Weights of a small mixture-of-experts language model, trained from scratch on English Wikipedia: a sigmoid router.
Below are experts of layer 6 (counted from 0) of a mixture-of-experts language model. Rows are named router (the router's row for the expert), down (a neuron's output weights, with its number) and show model dimensions 96-191. Each number is 128 + 32 x the weight over its row's rms, rounded and kept within 0 to 255.
After each expert's rows: a language model's description of what the expert responds to. This comes from a sample of Wikipedia text that the model never trained on.

# expert 13
router [226 108  80 192 102 154 121 123  89  95 139 147  98 136 144 150 125 142 122 162  97 151 147 130  99 158  36 195 118 117 120 145 190 102 129 115  97 167  74 157 152 106 108  97 211 115 119 148 109 133 185 133 158 148  83 116  92 112 169 136 124 111 115 159 174 143 175 108 134 113  98  90 111 144 151 114 148 156 168 110 171 169 128 131 150 137 134 101 103 150 173  86 128 125 127 149]
down10 [ 96  95  69  87 115 125 133 118 104 139 179 146  95 128 130 142 213  58 196 128  90 155 130 133 123 116 203 143 132  70  78  86 136 142 133 108 156  95 115 120 131 123 120 172  68 116 128 143 124 159 131 118 105 129 135 120 126 113  72 141 111  69 121 147 123 129 128 162 149 121 229 133  48 149 164 137 166 146 171 124 195 120 143 134 110 139 124  90 124  64 139 129  84 184 143 176]
down11 [116 127 119 157 170  26 112 112 123 144 118 133 144 106  98 116 129  83 149 138 123  74 176 166 188 143 152 111 154 130 131 105 129 121 154 130 157 134 118 131 138 155 163 121  86 109 110 122  99 184 136 146 121 139 114 124  56  89 137 108 132 137 134 175 151 152 173 125 124 108 185 170 159 108 141 133 135 144 132 124 137 130 173 104 127 166 120 127 142 117  99 100 191 126 102 169]
down12 [123 106 173  89 128 142 118 215 122 122  80  92 118  94  63 119 112 134 124 141 149 133 111  71 124  94 166  84 129 137 109 129  98 125  95 126 102 117 110  96 166 179 167 125 127 114 131 123 128 146 133 131 106  74 165 128 170 125  92  90  72 134 147 106 132 120 108 172 152 139 120 223 133  71 199  97 131 121 136 138 172 130 123 122 137 101 209 138 137 179 122 214 141 111  63 114]
down13 [128 152  81 119 105 144 111 148 135 100 148  99  84 112 130 121 142 155 130 164  55 160 203 158 124 150 115 118 130 142 132 206 108  88 126 147 122 120 106 105 169 129 176 192  98 144 133 132 109 134 100 130  93 130 123  99 155   6 116  71 132 173 113  86 157 138 123 210 103  89 107 167 129 149 145 110 140 106 104 138 164 127 138 134 118 190 170 121 170 184 139 139  91 134 142 149]
Description: Word-initial prefixes, stems. Opening pieces of ordinary English words, often prefixes such as re, dis, im, trans, plus sentence openers such as However.

# expert 2
router [166 142 146  92 167 128 127  84 139 126 123 125  86  99  84  89 118 100 136 126 159 125 153 132 110 176 165 131  45 122 137 158 103 137 120 175 184 159  80 139 116 100 137 145 139 130  53 139 152 142 116  99 122 147 179 118 118 115 112 130  98 116 109 136 128 169 139  95 127 104 149 140 199 112  83 136 137 110 113 147 118 145 106 119 124 188  95 116 102 129 127 132 154 132 107 117]
down0 [179 138 137  66 179 153 103 142 112 164 103 113  41 130 138 166 138 175 168 159 204 132 105 127 140 157 104 131 146 114 128 131 118 121 195 171 158 125 184 116 127  96 135 144 109 179 178 121 176 153  96  66 139  99 113 101 135 114 120 109 113  77 136 109  97 156  74  80 134 148 191 135 120 136 124 152 126 126  93 194 117 128  98 163 119  55 130 148 104 175 140 124 135 107 109 142]
down1 [ 10  91 167 133 134 111 148 124  81 146 110 108 109 116  97 155 122 130 152 150 145 143 115 156 130 125 126  75 121 148 123 135 150 119 148 120 121 167 159 124 143 179 194 101  75 182  92 143 109 127 127 124 183 113 124  82 168  79  72 125 141 152 115 115 122 135 111 141 129 146 121 148 148 111 151 146 119 120 144 130  97 147 156 147 114 103 128 106 132  63 163 197 125 101 153 110]
down2 [100 139 137 108 129 144 115  95 129 129 124 130 216  80 118 120  57  96 121 112 133 156 117 108 180 127  97 174  93  94 166  98 118 118  93 136  80 171 131 147 126 176 195  99 139 158 125 148 137 113 164  46 177 116 130 133 127 121 136 142  95  94 124 129 128  92 134 120 112 164 142  95 128  15 114 120 125 108 164 161 132  99 148  94 122 157 149  96 122 123 157 183 103 149 167 142]
down3 [136 175 132 118 145 131 108 132 227 198 135 126 116 149  77 128 131 148 119 113 196 115 155 126 134 150 137 190 156 117 132 170 116 126 160 114 107 128  82 157 137 130 153  92 142 114 172 148 122 130 137 136  93 112 111 196 129  92 146 156 157 127  61  80 118 132 118 110 125 136  74 167 105 126 122 147  94 155 107 113 125 116 114 116 137 107 129 145 147 111 172 118 122 106  48 139]
Description: Years and numerals. Year-prefix pieces and digits in dates, tables and scores, such as 201(2), 196(6), 191(3), plus decimal points in figures.

# expert 12
router [159 116 108 122 147 180 114 144 121 156 136 129  71 131 112 101 178 103 164 103 105  97 147 154 182 170  98  89 141 134  92 178 141 149 119  95 156  67 159  83 170 135  98 143 150 201 146 156  96 121 111 115 129 133 141 105 134 117 208 184 130 172 163 162 119 140 147 120 115 145 103 127 154 142 148 102 139 153 202  94 109 152 134 169 179 170 129 117 106  79 138  74 140 157 127 157]
down0 [126 148  96  87  93 156 130 130 127 127  98 127 130 138  83  85  82 190 138 149 167  56 124 133  83 127 147 117  77 176  99 193 139 180 148 157 124  97 201  94 172  94  93 102 123 122 123 111 143 155 155 137  93 158 199 141 106 136 142 134 113 129 121 132 104 110 138 148 215  82 120 143  99 170 154 124 108 125 150 128 132 162 144 116  70 174  95 128 165 102 136 124 139 110 119  83]
down1 [ 46 127 120 132 160 137 132 127 129 124 175 146 110 159 108  91 131 168 110  79 175 159 190 126 147 149  95 101 170 214 116 137 112 109 164 128 128 120 135 127 169 161 138 180 132  83  50 130 192 129  95 129 128 108 128  96 135 103  86 130 140 122  86 134 128  94 155 195 120 156 127 139 153 146  97 132 129  99 147 119 200 131 200  75 185 167 144 125 109 168 114 128  84 111 122 105]
down2 [127 135 150 112 126 131 152 127 126 180 167 128 131 122 146  91 121 114 185 167 157 145 144 126 163 122  81 132 128 128 149 139 106 182 138 120 109 141 188  86 141 159 134  88 163 122 152 142 126 119 138 140 124  99 157 121 104 141 115 103  77  82 162 186 146  31 128 190  75 149 130 136 128 145 131  97 148 194 117 101 116 162 132 150  99 113 138 128 136 121 179 114 114 124 127 164]
down3 [ 95 105 105 160 119 138  70 135 157 125 146 132 126 121 165  93 132 148 120 145 130 152 145 147 200 134 176 154  98 107 100 138  89 147 104 135 131 138 103 122 137 136  78 116 128 110 160 130 192 128 122 147 103 135 188 140 102  70 107 135 117 156 120 121 146 181 158 181 140 163 132 104 144 134 144  74 100 140 159  84 124 140 116 102 121 126  91  48 108  83  86 117 118 126  91 114]
Description: Adjectives and modifiers. Adjectives, quantifiers and direction words before a noun, such as such, other, various, known, progressive, southwest, East.

# expert 1
router [114 115 118 127 103 176 126  99 141  60 102 117 159 128 147 103 107  72 150  90 144 108 154 132  99 150 185 104  73 120 146 122  86 147 118 178 156  81 137 142  86 168 158 148  74 126 130 112  81 103  95 153  72 169 116 174 136 117 138 163 126 145  95  95 146 128 199 101 134 155 138 131 147  88 137 139 166  96 105 170 100 142 154  55  32 149 156 126  91 132 167 136  62 117 129 143]
down0 [102 145 172 131 178 110 134 124 133 113 103 145 116 116  97 104  79 137 135 131 125 165 202 151 111 158  84 117 110 135 127  90 143 133 120 185 133 112 139 173  98  60 106 172 165 128 145  82 101 124 111 134 122 128 155 140 111 116 145 120 168 174 137  31  99 108 141 150  97 154 165 111  81  92 150 119 115 117  73 172  84 134  97 142 123  87 129 154 129  28 128 137 143 128 119 136]
down1 [107 102 137 127 187  96 170 127 155 153 106 140 130  53  83 137 130 184 129  74 138 113 151 127 167 128 142 147  36 168 143 132 115 141  45 175 112  78 117  97 113 110 153 117 131 135 134 132 126 164 125 184 117 104 131  98 170  88 129 117 147 165 156 151 162 134 117 112 124 126 178 138 119 128 128 125 123 169  95 144  82 106 150 152 125 118 188 127  97 178 150 141 173  98 133 141]
down2 [139 111 149 127 165 127 174 116  78 153 124 110 130 186 127 130 173 128 165 142 112 121 136 167   0 102 136  66 115 105 139 114 131 189 183 121 127 129 112 145 136 119 106 152 149 160 129  85 116 111 148 120 128 183  85 127 129 197 136 204 112  83 122 128 125 112 105 108  96 111 126  98 110 128 159 179 164 137 124 115 135  91 170 129 135 100 135 127 125 149 112 131 124 195  96 141]
down3 [157 128  98 102 126  91 166 158  33 176 119  58 151 134 141  39 169 143 179 162 104 154 141 106 140  77 130 116 137  99 122  96 132 122 127 104  51  55 103 154  90 120 144  67  95 114 184  78 128 210 119 132 161 128 124 168 138 146 121 145 114 143  78 140 142 184 173 118 107  37 118 115 114  94  99 188 113  95 134 139 191 142 174 157 150 126 152 138 127 116 144 128 127 110 206 120]
Description: Word-final pieces, year digits. Last pieces of words and names before punctuation, and final digits of years after 201 or 199, as in 2014, Curculionidae, NJDOT.

# expert 5
router [139 187 126 146 137 201 107 113 144 152 135 143 152 155 111 106 197  73 132  81 184  89 170  81 131 140 129 141 148 219 123 106 154 217 113 147 146  64 152 103 127 148 134 192 126 170 122 110  98 133 118 130 121 159 151  92 168 130 144 156 181 176 102 141 139 144 105 170 132 111  71  95 147 135 152 151 121 107 110 105 115 146 103 101  66 182  98 158  40 146  76  70 105  78 130  71]
down0 [138 102 112 129 184 175 118 140 179 152 153  52  71  79 135 153 141 168 176 210 125 127 158  95 129 113 128 117  87 130 130 126 148 152 139 145 179 131 228 132  91 166 113 102 105 148 149 185 151 154 117  74 120 108 172 150 140 124 137 150 125 174  98 174 171 157 111 158 131 130 125 125  46 119  92 145 157 121 167  78 140  90  86  79 107  54 196 135 141 158 123 137 174 128 135 127]
down1 [ 70 113 138 127 103 210  72 134  83 135 155 132 115 124  79 132 110 128 176  70 133 176 135 105  85 127 173 136 130 133  82 112 141  17 160 113  85 174 119 113 151  71 106 125 125 130 160 120  90 111 171  93 189  68 118  89 191  92 127 114 136 130 111 124 101 101 113 129 218 123 127 132 138  99 148 111 115 132 125 143 132  97 121 211 111 154 126 159 124 173 175 144 148 102 139 126]
down2 [117  58 162 129 114 132 102 177 111  82 155 109 131 142 131  72 160  98 135 119  92 127 108 173 114 188 142  56  81  35 129 105 161 146 128 175 150  87  98 132 169 194 125 169 138  72 153  66 153  87 211  92 173 146 132 159 146 145 159 135 128 111 120 119 138 129 140 129 122  62 137 153 149 129 144 121 156  53 181 107  55 181 164 144 156 133  51 148 164 112 147 123 134 131 153 126]
down3 [156  59 147 161  79  91 157 169 128 100 146 150 123 120 124 120 132 124 120  69 122 131  92 148 134 138 129 134 142 137 121  93 103 141 179 121 134 105 111 110 128  85  98 120 169  85  64 201 137 104 120 110 149 102 134  89 154 120  93 138 156 128  51 144 144  77 101 201 209 109 139  67 104 118 235 171 124 138 138 144 130 161 115 171 154 127 148 125 124  63 100 111 163 203 151 114]
Description: First words of proper names. Capitalized first words of multiword proper names for places, organizations and parties, as in Ohio Senate, National Speakers Association, United States.

# expert 0
router [131 150 160 105 133 144 143 206 138  63 170  85 117 130 146 125 136  76 116 100 130 120 119 149 159 107 114  71 122 206 134 147 147 156 149 124 110 111  85 127 130 122 137 139 156 154 114 142 127 119 116 122 129 102 156  98 135  88 149 184 170 114 118 129 255 100 118 147 103  99 135 176 142 132 118 179 140 128 104 152 151 129 133 140 123 101 153 173  42 133  76 118  94 137 139 121]
down10 [123 137 130 107 181 115 124 149  88 131 187  84 138 114 155 114 129 158 124 193 130 134 137 133 157  98 187  84 137  55 153  82 140 110 133 102 131 107 154 111 127 115 131 126 187 182 129 130  64 145  81 122 122  84 112 160  78 168 175 121 112 170 104 184 123 193 124  84 114  83  61 156  97 103 118 111 147 173 137 195 119 127 108 230 134  98  89 197 113 172 145 142 114 146 127 142]
down11 [164 131 114 188 182 173 151  89 130 102 119 155 158 120 129 171 107  78 129 143 121 167 100  71 115 145 143 130 109 182 106 117 148 127  74 159 208 142  92 157 176 123 140 111 128 127 152 118 125 136 115  76 103 128 166 114 104 117 132 114 126  58 126 102 114 172 105 152 164 128 160 110  97 160 140 130 190 135 135 130 118 151  98 117  78 131 105 125 201  90 159 153 166 101 161  96]
down12 [102 118 117 178 112 188 134 100 148 104 121 126  39 126 122 118 110 131 227 152 108 190 205 118 162 152 111 175 164 142 131 115 154 174 100 135 120  46 115 147 110  69 205 179 124  96 139 120 162 113 120 153 142 125 108 101 139 130 136 119 180 157 134 154 148 106  92 139 143 123  78 105 133  89 122  73 139 157  90 137 175 109 108 134 136 124 109 134 145 126 107 116 101 165 123 127]
down13 [ 84 165 128 128 130 156 150 144 170 129 103 149 136 127 176 109 163 177 147 145 149 129 129 174 132 109 156  87 151 116  94 145 110 216 125 158 132 108 130 144 146 132 149 183 122 119 131 120 121 124  64 146  72  96  69 121 121 151 125  85 106 102 146 145 112 162  76  93 125 178 120 125  97  86 159  82 135 208 137 135 119 127 126  76 153 176 123 132 143 115 136  77 166  78 155 177]
Description: Name-initial word pieces. First pieces of capitalized proper names, often place or person names split into fragments, such as Lor(estan), Mor(avia), Mer(thyr), San, Santa.

# expert 10
router [118 138 153 162 110 222 136 139 118 128 153 138 123 141 136  86 121 165  79 143 143 133  66 171 179 124 112  85 121 127  88 147 128  85 117  98 141 151  14 153 115  65 116 161 156 105 133 109 127  97 133 133 125  95  61 115 108 108 165 161 148 110 143 167 121 123 132  92 138 149  66 147 159 147 131 150 107  88 180 127 137 249 143 149  99 132 126 130  97  81 133 129 148 136 166 133]
down11 [121 127 149  31 131 127 119 138  88 133 135 140 123 106 142 150 134 104  84 123 107 121  61 151 156 112 112 125  68  73  89 141 157 104  61 119 154 120 105 110 135 153 117 186 117 151 122 155 116 129 104 159 126 122 147 124 178 106 111 127 126 133 124  80 157  72  81 192 108  97 143 107 135 113 100 141 140 131  94 143 155 128  56 202 119 125 128 102 135 123 147 129 124  77 129 165]
down12 [128  72 106 112 103 117 131  66 123 150 177  93  73 148 130  89 105 170 138 124 138 124 108 102 176  79 164 116 154 122 156 139 126 111  97 132  79  75 144 119 104 123 106 112 115  76 102 120 119  97 182 143  48 115 156 129 103  94 138 141 166  65 138  78 161 104 161 125 122 121 166 118 168 162 159 158 152  93  50 121 145 153 136  98 179 125 124 115 139 140  97 124  70 158 144 141]
down13 [107 140 119  90  98  86 109 150  53 137 129 151 132 122 100 111  90 223  57 186 120  70 129 144  77 129  29 125 110 167 129 158 133 144 160 142 113 115 183 123 156 221 101 120 141 164 109 166 157 137 147 122 156 113 140 131  74  60 151 147 148  80 140  95 133 150 208 121 123 104 136 112 156 119 161 126  53 184 116 112 130 160 125 125  96 117 139 156 126 115 146 176  96 138 170 109]
down14 [164 145 115  92 154  78 128 154 182 129 122 134 160 139 111 135 108 132 152 145 154 118 120 108  88 173  90 132 156 149 126 134  99 132 137 105 109 152  44  81  33 175  85 103 141 158  97  91 141  93 171  52 132 115 116 125  52 110 193 144 138 146  88  96 110 109 110  89 134 147 132 107 159  66 144 141 117  64 129 108 127 129 136 158 124 134 108 148 154 137 104 126 127 135 129 102]
Description: Clause-linking words. Commas, conjunctions, relative pronouns and verbs joining clauses in biographical and event narration, such as when, where, that, which, began.

# expert 8
router [101 145 123  95 165 124 101 186  87 120 204 177 123 222 119 109 179 124 146 119 137  75  99  94  72 145 150 141 108 117 104 142 121  91 129 171  88  87  45  91 110 170 118 105 121 150 142 112 203  98  83 115 143 140 137 117  95 147 156 166 107  98 143 161 152 121  99  84 104  99  97 154 189 114 175 161 125 144 123 135 109 152 161 136 137 129  93 146 104 157 132 127 171 133 162 140]
down0 [ 73 138 118 128 100 163 105 104 179 163 139  97 127 207 138 158 138  88  76 108 131 143  70 153 129 169 117 168 140 130 128 130 181  81 115  91 170  92 141  80 137 128  97 114 135 150 150 134 128 129 222 164 130 110 105 125  61  86 121 156 189 143 107 193 120 153  97 190 145  76 128 127 154 128  92 141 152 138 182 141  86 129 160 116 122 161 118 163 108 124 125  89 128 128 211 157]
down1 [248 152 130 127 136 140  82 123  94 118 113 199 195  83 161  85 133  93 167 145  97 117  61 143 127 117 116 169 125 115  72 104  87 164 178 137  89 171 109 190 145 126 129 154 147  86 112 193  97 118  94 142 123 146 149  92 132 124 126 105 159 134 167  42 127 138 134 139  95 156 139  96 151 194 108 127 101 137 138 142  85 156 122 135 146 148 138 124 123 139 134  57 138 131 130 127]
down2 [118  97 124  81  94 153 118 165 151 146  54 185 122 124  71 141 119 128 128 124  90 136 117  86  77 128 114 175  82 156 111  91 107  74  73 177 153 131 140 167 135 110 113 140 126 167 111 134 166 101 155 100 127  86  89  54 136 145 174 134 132 129 158 139 130  98 125 176 145 110 146 139 135 179 145 167 157 139 119 126 161 100 158 193 100 217 117 130 164  41 111  58 116 124 122 167]
down3 [ 60 165 167  78 164 106 167 125 160 119 158 156 187 130 124 126 145 152  99 126  79 138  69 146  82  86 127  96 146 130 148  90  16 138  93 129 104 144 128 137  67 160 128 130 124 106 104  48 120 183  97 102  79  76 124 174 129 107  65 155 133 117  97 125 194 128 125 116 130 182 130  55 124 198 128  82 132 161 113  99 135 105 142 112 150 142 160 136 104 143 163 128 122 142 112 162]
Description: Prepositions of place. Prepositions, mostly in, of, to, at, introducing places, institutions or objects, such as consulate in, moved to, attention from.

# expert 3
router [153 123 153 127 142 111 186  82 136 104 127 109 148 103  69 103 140 104 143  53 157 163  97 117 128  77 174 112 161 108 146 114  85 154 143  84 151 118 115 156  71  66 132 110 151 108 144 165  79  48  87 104 131 124 182 172  97 137  99 175 111 164 110 150 205 166 160  70 180 127 121  69  95  97 131 103  67  87 188 137 115 162 148 164 125 120  93 165 140 153 132 134 136 150 143 139]
down10 [125  89 124 122 108  16 100 106 164 128 129 130 111 152 124  93  76 156 103 117 164 133 123  86 112 106  97  80 139 129 110 148 185 139 129 106 123 121 138  95  83 139 193  77 127 156 122 120 137 154 116 136 101  84 158 124  93  48 120 124 104  95 132 122  66 124 145 132 151 132  86 154 119 108 137 125 171 154 154  54 180 113 152 201  70 123 111 119 175 134 122 115 127 107 141 125]
down11 [129 180 170 132 136 129 101 180 131 129 123 111 128  93 182 130 134 147 147 190 149 107 145  97 101 109 144 135  85 125 176 135  56 171 168  81 145 136 157 103 168  59 143 128 136 104 120 121 150  98 139 123 128 117 117 118 199  79 165 116 106 120 137 195 151  44 173 122 155 131  63 113 122  79 133 140 154 117 101 130  93 144 136 194 134 136 120 158  96 105 116 150 131  86 145 159]
down12 [152 138 120 147 145  82 157 189 131 167 169  44 145 157 129  41 128 128 119  80  97  88 103 179 192 211 109 121 120 137 115 157 130 126  15  63 128 123 116 120 167 118 123  85 147 115 127 147 135 169 151  61 148 213 118 139 172 154 147 100 132  88 189 128  99 130 108  93 115  86 124 140 119 106 147 165 101 139  73  96  67 158 127 126 139 122 152  70 116 125 135 136 181 112 158  92]
down13 [107 176 117  63 146 206 124 108 138 145 127 181 203 138 127 168  88 175 146 194 178 130  92  99 130 151 127  73 145 111  82  76  67  99  69 168 108 131 124 105 146 110 127  88 128 161 121 128 118 170 120 133 152 134 209 121 134  86 128 142  73 121 117 105 115 132 136 132 131 112 101  57 112 123 120 131 135  84 198 154  77 168 107 124  57 127 137 106 133 118 123 158 124 144 124 128]
Description: Foreign-name word pieces. Middle and end pieces of non-English surnames and place names, often with diacritics, as in Żuk, Guðjohnsen, Khebudkar, Xinweicun.

# expert 15
router [178 136 136 118 117  85 129 173 141 132  90 179 196 182  71 113 110 173  82 128 133  95 144 199 146 132 142 153 131 103 114 122 146 142 125 130  88 143 100 158 135  99 114 124 149 246 135 134 159 144  78 114 149 170 117  89 211 128  95 149 118 160 140 107 128 141 168 113 157 129 130 130 100 109 133 112  58 114 159 118 137 134 150  88 119  83 129 133 101 161 164 105 175 122  83 143]
down0 [234  48 157 140 135 134 139 128 120 176 145 114 126 159 107  92 131 127 143 104 128 113 121 123 149 146  86  65  96 127 129 130 123 109 130 159 198  65 125 141 172 119 112 168 123 194 129  99 145 144 143 133 166 134 119 190 162 127 129  90 151  95 132  97  76 107 193 175 163 147  78 131 137 171 120  93 114  95  98  29  88 119 140 127 185 164 120 119 151 102 123 167 112  69 131  49]
down1 [126 103  96 121 192 186 131 103  89 116 102 147 114 109 175 119  74  69 195  92 134 124 140 135 111  67 132 110 136 123 176 140 118 134 109 132 119 164  97 136 116 133 117  87 152  77 154 182 103 108  67 136  88 173 147 144 144 124 132 117 130 154 129 123 136 120 124 221 125 138 136 105 144 143  75 161 192 133 126  90 107 127 118 141 173 173 188 117 178 215 138  70 112 198 147 178]
down2 [110 135 133 225 102 117 146  85 172 189 132 130 116  97 155 125 126 154  87  76 121 107 127 131  94 145  73 148 145 152  18 112 113  78 174  87 139  94 144 151 113 135 122 148  80 131 128 159 129 120 212 124 145 142 134 142 126  29 180  91 141  86 126 129 106 113  89 101 149 115  97 148 147  94 152 108 134 103 151  67 120 103 134 142  51 128 135 107 119 144 129 147 117  46 127 127]
down3 [163  64 129 141 122 172 136  87  75 136 145 125 166 110 127 134  94 138 145  79 130 132 114 149 124 131 139 151 124 144 125 120  58 145 154 109 107 121 112  74 143 145 131 139  70 106  92 149 149 129 129 124 115 165 130 128 125 123 185 132 136 130  80 104 135 146 151 180 137 129 116 127  80 146  84 135 137 126 220 123 102  55 140 124 140 134 138 139 151 130 119 125 176 144 103 136]
Description: Determiners and possessives. Articles, possessives and demonstratives before a noun phrase, as in the, a, his, their, this, especially in sports narratives.

# expert 7
router [142  84 141  81 107 187 172 125 104 129 123 189  92 103 162 135 123 176 147 123  90 126 155 137 197 144 162 124 112 161 124 141  87 137 138 108 130  88 118 128 172 135 132 177 115 205 120 214 141  58 172 105 119 104  83 118 191 118  80 124 123 134  81 124 187 138 160 138  98 172 129 117 108  99 116  76 137  87 111 123 135 160 147 143 134 123  79 114 146 119 113  63 202 147 156 112]
down10 [115 135 201  92  34  74 135 126 126 138 176 109  84 156 116 153 129 152 128 146 110 154 172 129 142 136 147 119 138 112 158 108 188 171 141 127 157 137  72 120 147  95 108 129 122  54  77 101 157 141  93 174 144  94 128 116 138 130 124 126 101 156 114 131  92 121 107 136 164  91 111  69 140 138 134 114 106 129 110  92 143 140 144  99 136 170 207 116 145 179 171 154 127 119 174 113]
down11 [108 125 109 125 142 113 119 120 155 148 126 140  91 147 115 227 112 127 175 125 133 156 141 127 133 136  77  49 125 103 125 107 123 121 138  87  49 190 171  95 162 116 192 125  70 179 121 120 193 102 152  92 122 130 188  69 159 128 137 113 130 116 112 158 147 144  93 128 138 140 147 185 130 176 167  76 142 123 157 159 113  97 129 132 125  87 109  60 134 111 148 145 153  98 175 109]
down12 [167 132 206 144  81 178 147 189 129 145  51  97 116  99 202 123 130 127 113 168 143 126 112 121 132 105 124 165 130 168 179 148 128 128 117 125 189 130 151 114 130 143 136 109 145 128 102 110 110  98 131 171 137 139 143  77 133  99  66  73  71 132 131 142 122 131  95  98 114  58 194 132  93  85 112 128  85 217 121 112 126  86 174 115 204 122 130 119 156 110 122 171 100 143 157  52]
down13 [ 65 157 142 126 176 122 124 144  94 112 145 124 123 116 143 202  54 162 133 136 100 144 152 123 158 164 159  97 112 151 152 148  76 121 164 136 181 140 138  62 130 121 121 129 123 140 154  47 179  15 105 126 105 127 145 102  94 142 143  96 140 225 106 142  84 110  71 136 160 137 107 156 132 121 110 128 165 126 136 128 136  87 142 181  90 180 157 193 143 130  95 162 142 186  79 129]
Description: Table cells and newlines. Empty table cells, table separator rows, numbers inside table cells and line breaks in lists, as in blank cells, |---|---|, Result, MF.

# expert 4
router [110 121 141 152  95 192 107 134  97 133  88 141  98 209 160  77  97 173  53 125 140 131 136 122 160 117 139  71 129 166 173 172 136 156 132 153 121  72 171 140 110  83  95 132 110 107 118 116  35 122 145  94 134 150  92 134  90 201 142 119 139  86 100 122  89 155 100  95 108  78  87 111 183 101  77 103 174 187 115 159 103 140 141 101  92  99  92 105 130  67 144  25  59 133 125 144]
down0 [136  94 146 158 117 137 136 169 167 123  51  99 129 167 165 121 101 113 155 100 119 117 141  89 112 172 142 137  89 123 127 130 141  86 121 144 139 113 111 165 128 148 130 126 136 104 108  92 114 105 185 114 120 128 213  89 124 119 138  86 144  46 165 114 143  92  70  77 128 114 139  92 175 120 127 125 168 107  68 188 148 214 130  61 112 170 126 123  57  56 155  93 133 148 123 138]
down1 [ 87  78 175 119 100 178  24  91 104 120 155 122 155 133 101 147 123 212 112 120 133 108 161 175 172 123 102 105  93  91 107 133 124 171 155 129  51 137 162 119 143 127 114 130 203 119 167 112 113  68 166 149 152 124 124 119 111 137 139 156 145  80 129 130 134 119 110 178 134 174  85 100 148 104 181 160 119 137 126 129 140 161 110 105 127 132 104 134 188 135 141  94 154 161 152 101]
down2 [ 62 128 108 188 120 170 116 172 185 126 163 129 122  88 141 128  35  74 191 152 178 165 138 117 148 127 127 107 164 122 100  95 128 100 100 128 136  87 130 140 102 107  98 107 135 122 156 128 108 112 130 138 140 141 115 132 129 146 145 192 149 114  61  89 127 114 121 125  78 161 124 110 136  74 131  77  89 113 143 107  80 134 166 126 125 104 128 119 201 118 134 167 151 133 197  97]
down3 [ 79 177 102 112 179  95 128 137 181 112 113 107 170 122  97  94 116 119 131 131 151 126 160 139 132 128  55  98  90 120 143 138 131  69  98 120 136 134 178 143 119 160 125 100 112 146 230 111 138 135 106 109 194 121 106 175 141 161  90  80 142  96 112 118 136  87 171 142 134 103 199 101 180 139 154 122 179  74 173 194 171 131 197 120 130  93 131 129 148 120  83 156  46 146 121 105]
Description: Head nouns after determiners. Common nouns closing a noun phrase after the, a or his, followed by of or in, such as species, area, ceremony, facilities.

# expert 9
router [ 65  54 133  85 136 181 159 163 118 173 140 139 170 134 114  94 193 110 120 111  80  91 124 126 178 143  62 133 104 107 166 133 111 174 156  73 132 145 179 111  57  86 146 101 172 124 156 115 124  73 148 133 134 126  96 143 190 161 163 179 118 174 156 131 105  66 105  84 144 101 173 154 174 132 144 152 130 116 121 135 162 136 149  79 102 117 164 189 129 100 115  39 141 129 130  70]
down0 [ 73  89 117 137 141 178 112 101  88 158 133  86 113 165 119 121 113 155 118 117 205 121 111 121 164 123 118 154  93 153 146 131 128 130 144 125 128 133 136 117 109  93 160 116 117 104 156 127 143 125 103 148 135 195 115 176 138  77  87 100  81 118 128 134 127 167 115 153 124 127 156 169  97 172 117 149 139  86 211 129 140 109 102 118 135 130 151 130  77 139 116  73 151 141  80  91]
down1 [158 128 160 112 137  63 130 115 172  57 153 112 102 119  66 158  97 115 116 113 157 150 130  76 131  76 112 134 124 154 149 159 138 142  97  97  72 155 115 128 125 115 139  95 109 139 154 154 202 145 125 130 126 117 123 146 149 108 171 135 129 120 130 146 158 131  95 125 105 107 152 110 105  89  99 132 196 109  40  89  53 128 193 112 135 157 145  95 122 186 136 164 152 169  65 153]
down2 [128 159 114 102 144 129 170 120 124 132 121  65  71 132 121 160 172 136 101 151  94 123 195 130 130 123 137 137 143 122  37 105 118 139 117 106 121 119 132 124 136 179 155 119 149 120 176 102 117 122 134 119 146 131  78 155 156 181  48 145 126 125 137  56 129  72 126  29 127 143 131 133 163 126 101 128 128 204 144 145 170 121 125 129 146 123 198 114 146  60 155 150 163 147 101  79]
down3 [152 135  98 146 156 124  91 129 140 129 109 101  51  92 231 130 117 158 141  96 131 130 165 155 129 191 134 162 145 125 141 126  69 128 181  95 121 151  85  64 195 130  80 124 155 136 103 184 207 132 184 145  92 151 127 186  88 173 183  80 126 141 160  75 116 145 119 158 126 130 138  99 104  47  91 140 115  72 105 129 161 144 128 197  91 144 155  74 111  74  96 133 128 128 129 141]
Description: Given names. First names and given-name pieces just before a surname, in credits, election tables and biographies, as in Michael, David, Lizzie, Abiel.